From a checkpoint of a small mixture-of-experts model trained on Wikipedia.
Experts: 64 experts in each of 7 layers, 224 SwiGLU neurons an expert, 1 pick a token, a sigmoid router.
Below are experts of layer 2 (counted from 0) of a mixture-of-experts language model. Rows are named gate (a neuron's input weights, with its number), up (a neuron's input weights, with its number) and show model dimensions 0-191. Each number is 128 + 24 x the weight over its row's rms, rounded and kept within 0 to 255. Numbers have three digits each.
Before each expert's rows: "gets" lists some tokens that make up at least twice as much of what it gets as of all text. This comes from a sample of Wikipedia text that the model never trained on. Tokens count by the router's weight.

# expert 46
gets: " first", " second", " two", " three", " final", " last"
gate0:175106108114119108090120135100139121161128137125137156083137161179110123128143142119105075159139107167153158127090143104122145126070153160147128124149154121072126127163131126113132147113116134083155084142167134126145140126162108134136128126125125111098132132091144115140126135133131124119113139101184134101117107120146101148110123093119123103143171079130164123118099138121113108116099139125155127141060137120133103133147104128160096117179116128076128094141155132124142160111105138134134180166097131112165127158169162086113159138139155156128109121138089147140126107164121191148
up0:121159107105118149111123137178103120107109121112077123144113122099083174165084118124116162141115107101159117119125128118135098129132140124096162109143090183137116141121136157132125125105128095108112169104126146085125122114058149135161138140105144108091105138155133101118148099097139149130159125082093101123131096132107139097148156147146147161119125161088114162117124141135131125155120178122135118073144124105132136095126173131129142122122124131097114141096085104135106129086147139104126118140151117112106092150097156175152105172120104130101099127164121146122092168090077098127

# expert 42
gets: "5", "0", "9", "7", "4", "6"
gate0:105133108117131076091132121153152133101120126142104150167145116108116139147133150127149105092146144134130071123111115166127171133125109136141149143111151115092142133143071105125116100123137112122133144158123131154080087126108065151141081100154128113161116074091164136174154132130150101148143142147136113137103089115113111111132115099104157169105130174116152113193151077124144153077130117135141140168135140084109108119126087128095138145104169136138125123166094146152135143125157153106125107120125130080074124087094135120100123134148145128144099148141138107108157126121116113143
up0:136117154134139178145126140126116142121153137111144082119132121101114104133118128110163134112115123119137177106134138123157083127113136129113140101142111166189106136118165144134128163143146149147151156130101129101163178155167152097120155167147148157117155136138079091128111115105134103106114098167128146095162122150134076139126143123150101100165139130145072167093113172138146150152137139139114111130132077154149108101122133171136146152124122116129139138167141114110162133088137107158129114162141107163185121148150077149181120123079089089147137111107126151137122131117117151094

# expert 10
gets: "1", "2", "ub", "ob", "ind", " Karl"
gate0:137093164137097109111105112123191125130128106100143123168128149103152146115141105136129100151129142134140128133133117136202139171111135143126141067086157151108079166144131142101167145091177126122094140141111080116111167123153122132143143079159132124117121117190107138091131110114084120140171113133130114128167118138174139168132170123137126112151152137119087074104132087121142157130107129141099169100153135129105166142115088138165175145129129128141170106099130104124156121128135125099138130126100138156122145099136111157122128148132117144120150085092134130138119102143122153146
up0:134103119108147154130111120113093156110126126087073100149130098134131130116153155113147069119095103130145136122136172151106130119112114135116116128144107106131158125116129122136102118150129113084140149143156128190152129102090164122142129139113168190132150143134138096169127067140129123106123122145156143118131097114065119158118115130135135185142101118156112155098147162124106151119152110071145094116105153116126135101098169138138103172120143161103113119146130134088129175136157160088157120136069121153129159160099094121143140135109123103098137163171125158141148146145113116137

# expert 39
gets: " ", "s", "th", "S", "i", "ag"
gate0:185123121119155128127122143155099114134124142143134179174109120146144145147175098119117110080185140120114158140146133163157174071099116124123129119102135089120139164105172090170126087111165142134138102149139158148140151119129134107149092156131103114132108170149119130167105095123135140074128101138099163144123124123157147138127122143129144143111094097127099134169149151109142133117161110150112131120145154133145153149174096108108130161143155097136076104101111144188096146131110110121118091145127141110106148110123153174129086120115118139118084153121148094120147107124093132121
up0:099089167161134141143138084103145128107114147113128130100132122119113120142124118126142151151120091138109126153130109098105144148138131130159113129143129143115129067114100138096123154131144067080088182150100115113181130121126149163125107083142172154180142104094156107095099172131127102153180157129138128149099158101110102158131152087111108128101126117135137162096113125128125141141086126111151144148112132108129124117082077124162166104126135119150123145115118145109187099121133135120133174122109113155116095150137118125126144103178116153139186116157128150111084107135115132150

# expert 48
gets: "2", "1", "0", " in", "s", "y"
gate0:107128141102140096131104158103108134123098151127161126161138129123133136178147157111211090146144149146126083084117145074141129154155104124166139117139129106077148130136127118140145084105142108192108145137164116119166093140121127154120124108143140123145139163107118123128074178125124119161125109102118100112113139149174107148105121171153090110123129126130122138121087171143119154123096081154161169142138157122115139170140118115159122139145178132146135126081121142138126108148120132132096108147123165147103105123123110123151131161111133138176108100150142129070160121131107117139
up0:143126146140132126086154136114100129117111142098155123161124137100181130142150127136182116129168125161089109133139117099110094142153103090127130138130102116051116123141084144118125099143139118164132143145163116127138149084115151139110116151135135155095117140108100108143133148139155129135125114112115103173144133140111165147137150159171146105159094128101121108103131176147141182140129107114111134127139175103115165134104124156124141148145122142123113117080133175111125097165118106131075115146122157071098118120123040129113115131090130167162118112107133104116153114150143106172

# expert 56
gets: "0", "9", "8", "7", "1", "6"
gate0:125140116135133124144116149121117162134137107159144121106143132126139119103134146113094148141133135113155111114162177130136124090112116158157137088144120131157138134149150141118129128119170140144113142147156084098184090087133116169159167112152189101137126132135109139164128191116114130119103118103109138077092092131146137155146162114129127124125126111134175156131112155127123160218096099178125165104143105123166118111147111130141079119128143116155123157112145115154112166120115150130168186086158090097141128141157120102116128120123134118124153148146108147108156089156154119152
up0:096106127152139130137127144107165135150133104177138167101160156118125116117113133096122142154117144129109108113105165137160096109114101166122167118112139101185153130143127159111151104102160140105129104133115118091150095104149130128111118145165176140127106137136121102165141170133138108097106132061111194117128104116158123164132113103138077135158151110134144140115145152136109155153108099131119173129186123066154075111127152111146097121120136134144105126129114130124088186107076104133138123125114131125122121135158109104095106102125144137125147163134084111127152072125144112123

# expert 35
gets: ",", " the", "),", " a", ")", " an"
gate0:123123137151127146119150107143104137097132139065132104191163160146123166138136108095117116137115148116150165114126070140118147126156083131155109123114137158080145135090116149139178137135130126114082137151107097145136112100113154107159088124097109131172087133131150117083116143134106101100163112143141099118135110136119121156094119160103130111074138139102104106128176171149172144081156071112161104129108158145154117127115125126117121130143130127130178132082099180110165140105126152154135126140120113176162137147122110131128131114170160135112129157140129149143129110119154118104
up0:073133107117106135100141126139130149163136113138119130168131110136134116114154144084107110094105116166109138055122145162138151164123100145108134125118076180159123132114141114149112128158127137120080098136137145156138117127145084103121087141096099130108114093136139065126094127111153149149128101191107143134165133165164107090123107147123144146134135147149073134090112123119127153121126121130104135110149104141131063133145114162129131102140163133141139160142191140105114134115132128076136150124085109109125119105175154139134105089151099122158134132098134117107139123162117112165

# expert 57
gets: " the", " to", "|", " an", " became", " into"
gate0:135106189140118108166121098170107133095113131108146127188130136153110116154148132118136139141150126137149104111098138090137136118116095118100100176184154161137107140111119130117148124135146113153121102110091101113139082097129100120111121139120134105123118118097108124127109125123122087100147131093121169091141128129154116137131120139116135181101110094135137173141132110135092132128101128135172149150083125090152131120203162158153138160128106133173089129117147165089125131154134122114143116119125117107067141078138159148098156114124090120113162122190097126153131098117149134097
up0:141141096108122148120122100124097113125155112117154107125133130131108146140158144107102153144131115165148143118118086098144152161087146131170172131108119103161144143153098104135104151157086096111092107111064170103097113138135156112122146128079145166127132093101138161134129124120144141091140153126149105100156124093145102134056090127126173105152096118156122134121144102186139098130122141079113131122171140083140095117100108138103140146136123102141121129110158113128135149122123144134109143143142122128121118162135124138115195154138102125115135152165126129137134209145174131151

# expert 34
gets: " and", "ing", " with", "ating", "es", "ates"
gate0:104130162147119107134103130115098114137137121140142137153137125161114140152112138130089120092087105145168106110123156124135144121092157119092090113098199137101112114145183101129123135155105172131119149121137111115110115106187093115109151106154142175107146158137086126171142135145134086138135097196138140131125126117137101093114115142173133143146115144079141086122108103111153135126130109162105129141148143138134126138137123140160110140152151165111125130136140151136136114156126102152137059092154127127087155103136123178125154176089125134123109113098101073105122175117123113143
up0:147145135138187121108088128094122167147126139135137139101143108136126155134135135131104135109147103128172124163161139112181088124133116179110128134106172125128101166128148118127149162126115150137151089113104103098110134127189137104157119103073126093157161114133104109162120118125114172154147122171110156155140097099128136150108092156122143129187115121124189155123110127170151156102134120146094132099134115155120103151128122100168107105164149142105145103137117138096099092172124115061132128107136115119125140148124132129112096159093178110128165146134121126138144108117154101120

# expert 59
gets: " a", " to", "ro", " have", " I", " the"
gate0:104109162099084114141149109095098140135097063116167152147173109136138134111192151150156140139127143105128167160147145121136126138160154136123141137161138143138132096089151121177132144143138134145100091165092114122141121109144132111119071137114134158199149125099131130093100131179139129118112154130157133153128136101127151102075145117151128110123117083097128133095158096114126126120154106100122154136149138144130125112115089140090155126085115127098104140134093151101121139130139149101117119134131151114162114106142119178169141176111152130150114147123095106127117140083163175133
up0:085132150151106156122106114097114109145126089133187172138119117146104113082140167145150132145124151126076140177137137117158171178117124134146155116099106146132102168132109143163135155119141130139115140174129100187153146076104135122142080129124126158143116120086127162116142119136165131096140118103153122171148158136156147086106141139120147121126114105130106141108140111106124147118115122156064094095105142110163138178150102147114155138136134107125115105154075135152110147123138140075100102143151112140108120103139137117104116176140154125143114157136129092149163147097120157120

# expert 18
gets: " |", " a", "ary", "ing", "ant", "time"
gate0:155099171133081088151161103112138112161106128139115140144130132099123165115131125132116075156148124084161132113096115151104125146105101138144114109108149159091135096122114088135125124156163145085092119147134133155132108108136130129159148114120111122125125162125121153146116149107116116111183129100140120141107106128140192101128147132177093120142127097127096114143118177139116137164069090129182075117169130121099107108153107104109133123149108115142140128141153119081113188129104130149096156095083148122106147106095143127174118119143153136147125086143111107111099115152138128164
up0:146129154116148110122166115093156140130155106124118117098117117121128143114104130132139133142148175067118148160112135168182132119090127136084136081136118138127123156166144136130114085160113133159155114107128086126109126140103134106120125110155137153126121153114089150171116154119104068111142149167103144185157106115187160161160092144152126141154100105109127106114118123138113164100090125139104133109100129144091136131179093129118137114110144107100125143163123144161104118158101160153141155128128133150146171131127130136123136101108123107206121117128104100146168097134085153137

# expert 32
gets: " ", "is", " United", " $", " Win", " •"
gate0:102101167146133138140147146106115125105140131168140100148097113101067120105188119132153122125156106145136121116078108107117078104117133114092121154139122130093092146133104132122163150141125122147102129113104116120121092121107102144125095133171074190111124096153153122086068146167100157103130166110115177133131118123125141121128131144123087128125161155126123109176103141141102162111152117110118157149135114132130117115125159143114085147106170133143110140132106144091146132111102161178128141115126148110090114087126160151139117111139085095144173149111155119146127092165131117162
up0:139105195134121182130186109125080141133117126152155095137099110114086122142145136116116163132105131111133165171109123126121079116117137136134127140150098115124115160140074153102111116123131143119137109096118088144158113137107094129112083130160098141109133093121116092086099132121102157159137169100140152137151108138085120131139131182126107168122176160136157144156110149143157150123161126165116109130142181127125158140122152093074106135098142120122094156094103153126138135083149148177124131119105143090128083121114146151113126108131138121144144164113121142153108103144166144137

# expert 5
gets: "-", "–", "/", "—", "_", "ter"
gate0:143103151124139122145148108122130138137130152134120107136133159146150128132117134097104094149097139152139130093116131169149146182093102138152177137122109119161159090112117124118112109148139153146141138100142116130170105138169112114098128133106140137145117139103102101124107132109134117119106178100149142084113129123150151155114101119125140119138093090145184090116092119122075082141107153127130155166084114145133093104103134173160102128149158121099128140112064182169113136133121114160135112159139147157114158103130051125096111137108143128146162119121120091093099100125148077110
up0:093090140135081123089112089107122071084150102101139167138144126146120136110115101125114143113113118134126164097120148130117151122142119114106068124104121121158124140152100136135159104140109137085096122136146128123142160135182120077135150134136118122100154123120150145158183119111078090133126140139109114125125094142083093137127158117133119074076121137121090100120112072075194113124112132162136104135183112139096099113120112111138146108121119120126162085112129175153124135107160095148138128112146152123119110107105124121123124130168108116150113135115134116136151096158141090098

# expert 19
gets: "ly", " after", " also", " time", " then", " before"
gate0:110127147138153121149131141149078116132127116160122147124107122040149160121103092138174149125110150149148118110128153110086108137083124135121147098106151167131117167131129103076150100105118145161153113125086104121137131141121139114128138126106133127123152099093130100138117117110111158131170162130129154153118126147123133101151100163146139148180165151067100106126168150068145155138158136128116147117161141073151106114165148124109180102125091098113115116108162160092147096129109116141138154140145134168114109139108152180115125128127093125167148155135151128091135127123117120116
up0:115147155107141142147116115162130130100112160127134176124119139101136154079116115181161148144125129132174111148140157128145094140118089149108141134105143113110120160086109123114143120108155115150151122134061091107134149119100152118108152139107108127148168140085159112088113103115124154149163154148150129139121140092109133125142105127124109142155105156104100117094184127097161120132132103074170135113123150105149102152106123139142217129144083094084143104103144173079148126147126155114129132120119113185090128147114124156106136127122137176131121113109169139126120119145125129114

# expert 8
gets: " |", ";", " New", " C", " L", " K"
gate0:137102098133128134097110102109126122164133143106124071158164130147131129132131108136156141133116105135140137132145122126156130122131152148163096100130153113128158098138109152145128130161146122068124116126107126159170121132167145142132088132115140107129125135107134108139105158122126127117123122203116127114139144121118130104169130090136155104141145198081113155099122173115076129137132128147104133103116174106168106143142082119123155124107160163109104151114191111121087098163082156132108151107073134113156119142132117141109148066138119138101123127092102104095155108138106168168
up0:194102116139107103156132160109117159149167134141165137108073134139133138150142150138150113125131139107119123132131116102137162161118098158122098115126165135125137102100117108135107118143076141120082114119141106117137111131113095142165148150140150130163116117113088130164110101125119156145090123156132128110093130071148110129126110142123118118129119115126159134124086152143103144099148108169135072135128143139114095190158118137160089102130081163152057114113103123092159143176123109139113118154131133082112133155113121083133110141125138120113140127185113110124150086111090079116

# expert 53
gets: "1", "2", "9", "4", "5", "6"
gate0:118110118169158170137145134097163123160153133158097134134162132111120123125089129150096073148152155152103107121108111061151109104130095127138157116114099147139160141109109120150143116101114090129151078117099112150162158113125196156133121141109098145117129124093153091104122113137098167107081085109124117129140087122137137101167094140142153132132116109166081142126127096156143114129160135144119137158107186127110165119139124144139112112106073105122108146161140125153121100095118129108163134128121146105123137119136116124126142077116089152118153120183102103129127081115119138096
up0:143120128145129139155134088142120100097130170142108174103126144134103139134097142072169127117081081113123103201166145131086142157074141099144105127083137130107110149101131111102097156165135115108135148130150147144101111106145092134112164091127093113101148146136110119115179089127102163143155134106158154157130126129116112077146115123128106143125121105119173153149177119107148176134127106098102105115152129115126134133125121119144150111120143140120142126099090121089119142103092112134167110109179137179094144088130100148145133103103153125117146090125126095133110122098126121115

# expert 40
gets: " d", " p", " w", " s", " h", " f"
gate0:154161166171110136127136107153098144179101147115158123116143126125119150131139186118157096115096132098103080137186119130078130079153139066119124145117134076161132157136140157103145097113156140137116099106119131146156122181104147136119092142124101131128177123116106105145142121080140106097155148122128121145106175123120113082130118136103106099165118139097115127134154178124163135133127158172131120132106135106107113098160134113103133140163118137131109160156174142097100134125100104135095117140093131124143117128094127132185165128138113125100128126139093128142108100118100119097
up0:137124133122132145089084102155123132141129088097130130129134122115125154111106117130145109110114119147104136134177144133121130110141131121149095126117129114110080150142188108111128087123098089107144128123120105134084066133145128123134127145114133078090101121141160094143194149104121146112126125143133127177061111145097179091141129086092111120081148140082103124136128163134144123081144109148127096110165088098147127124111102129150159143117122132147186116162172126121103115086165119140128126143136091131132098171150143135134127137149129118127141098118137159165097137175155144117

# expert 26
gets: "l", " +", "–", " −", " ", "."
gate0:125188107132135128146089161182145114090101139147121130115145190187132127127126138140061121141127152127123114122148142127151096116101097149086102154128125098158156130153145136125154132122116139152136090128114133101120132150161103117130144141102177151116127124155161119144133125146132119127087153108110129094075177150142133094129145148139116132148122155128138143172133124142120121110077137142176123122118120100116151055137168154137118104148173112121147159101144104124144126154163112123133132110132123145137129138090128120165115120096101114137097109199130159145103138133108115199
up0:122172144135136129120124146178109107150065131126152113133112139157134171104140149122166104118137165122137154126116141147134121119119098131143141125128110127140168074137133158147146139136116163131126119123095137136132130115149120131148104139126124102095130144157094114158083143125163111080140140154118126140098127148129121140114103105142129138095174156112125152129099151159131138101074091143138076097116080123141157057139163119136128129141088121091151159139124093105126114099128087154106129125151139181146104141125147186174061140088124130169127109118134171148126132125116093173

# expert 63
gets: "ed", "ated", " won", "ted", "ited", " received"
gate0:141117170110113160086082147155105102104133172128126082175115130091143149141140138141127123124080077162169119143166128169145095116065140122112139154150149117131128138118154136140124105129107070128139105138129122101095113151136106116162087126094202101140164120142130121102181179131144136124138124116122123127175088153140134143139133163101142138136141153151126098157134083147111132134142150120107155137170121123149114128128161158128162124153166130141136131092117138115137139170137115163179145132135125119156139137105079153138102101154173093151129153117116112113146146122129120113
up0:103121127117116169145113160162139117072121147147107093109172172079165094140180127146123120156112092102127163151093165116156124131108097115121113136085112156139134146118110123193115135112135114154162145142098094129115159128086123174109133128157142135169147150123119126114137112150132132068155159120097116113138078122140152109172170146083150117117137074116058149104130138131132113126145103122125117117141111169139151136158117116162124083143132121085138120141087131111106128168146129124113117106114140130124138093158120111126179115143112133115121122149159115148124140120094156112

# expert 52
gets: " (", " ", "-", "ot", " also", "ian"
gate0:155062108106154163126141136125155147107131134117113118138104127136148087107106135142108149127165131129149109108130148178113133137148149134154093144133189125087119117121155135112144132160146119074133136108131159137129169099138122098131126091159141129138149131121153198149080161139124118144143153133092102107110103130103168158152114169134090109146137155133118118141085126122175155115109138092084130080095164111106084093148097132122134145116146127098112119132173095134140150125125159130131194163111128107135144136081141116163115131147107137166110124122132156160114151181122114123
up0:141136124108127163103106089126100154155169107129124168123166120146060116140118116112156157124132152121128134167113107130098119126110157157161124130172076143166142133130158148159157133124170107096079072121137105115152131163130102116132143121128093109148123135097102143116133127121108116180149143096104148110118135092129133140105115139118129157097179098115144130140120129074113088138115122138145125131141125117135134152150112131143105068094095122122083161087105107135116127136134180161154109130125133176125139127114174140129079132114137175127155146141117142093135135054143135137

# expert 17
gets: "s", "S", " U", "ers", " No", "3"
gate0:134166118154131101127127120153096186137067133139144124120123136137108105103146149095143132104127134118130108145111186146133101159054099106112151125152123158137125181135114112086120129127124162154139148093091072124113126132160134152157146096149144111124110096102165088155131119159139142135102118138142149136140148151082120101185179151117106135159108148128096100162140126119142147119150157092123124125111115140105064136114101119142182137111163115123081136156125161088153146156108097118135129149119137113114165132159131115171159138103136088130126103139097125123113137108130115149
up0:123140157126140105105131124150110119109151160131105157101124131120129081114153124091134131133144132118153144159083137140144137129102120078140131096169108159106149179076133066147129135185099110095183126097109093150144141164150137156191161106136115118124114141123144130138155096120136150139132106120134114139149142146080140108149113149125099108167098115138119093092156082091131103139121158064131131120129105121135125148117138123146176177112179130172099080130156137125148133129137088115120135143130109126143127140146123104155116151124150153116101083116116147099078147124113117117

# expert 38
gets: ",", " that", " which", " but", " where", " when"
gate0:127087133089119153178120105155125118117110154116133165131108121149099128119106120129135137089088077115162180100114154119136163099149116112073099129130117120140155131091130103122059102161138140118152175149120143135116155140146121122089127118125124163153119080125125132148112111146137122101115125129141215140128092176142140120140120107152089122165085110148158121173132131176099158059130128129141068093131126138146112126134129128152156132098155149121103123150085119111100117147144137125145126078130115099153128124112122126118116118131115149147121136097164129108094136143147148112
up0:118141145097097138154133148149151121100109119122124112159124123154099154160156154136112146125110088150116178095126104086150150163129131168064144124098160124104134111138125160136115097132094108146142160093121095133131142178101103135115167147157158089127145098092129114141098166141119135099130125115141110110131123113156140143140145125138120121130119168142155098132073120092134118136200135112068149074100144182158119135104114128128108081116095141139120126113133145116122157119086108134122153121063131096129159132148135144129127145129119162103144129160160148114127153171164157142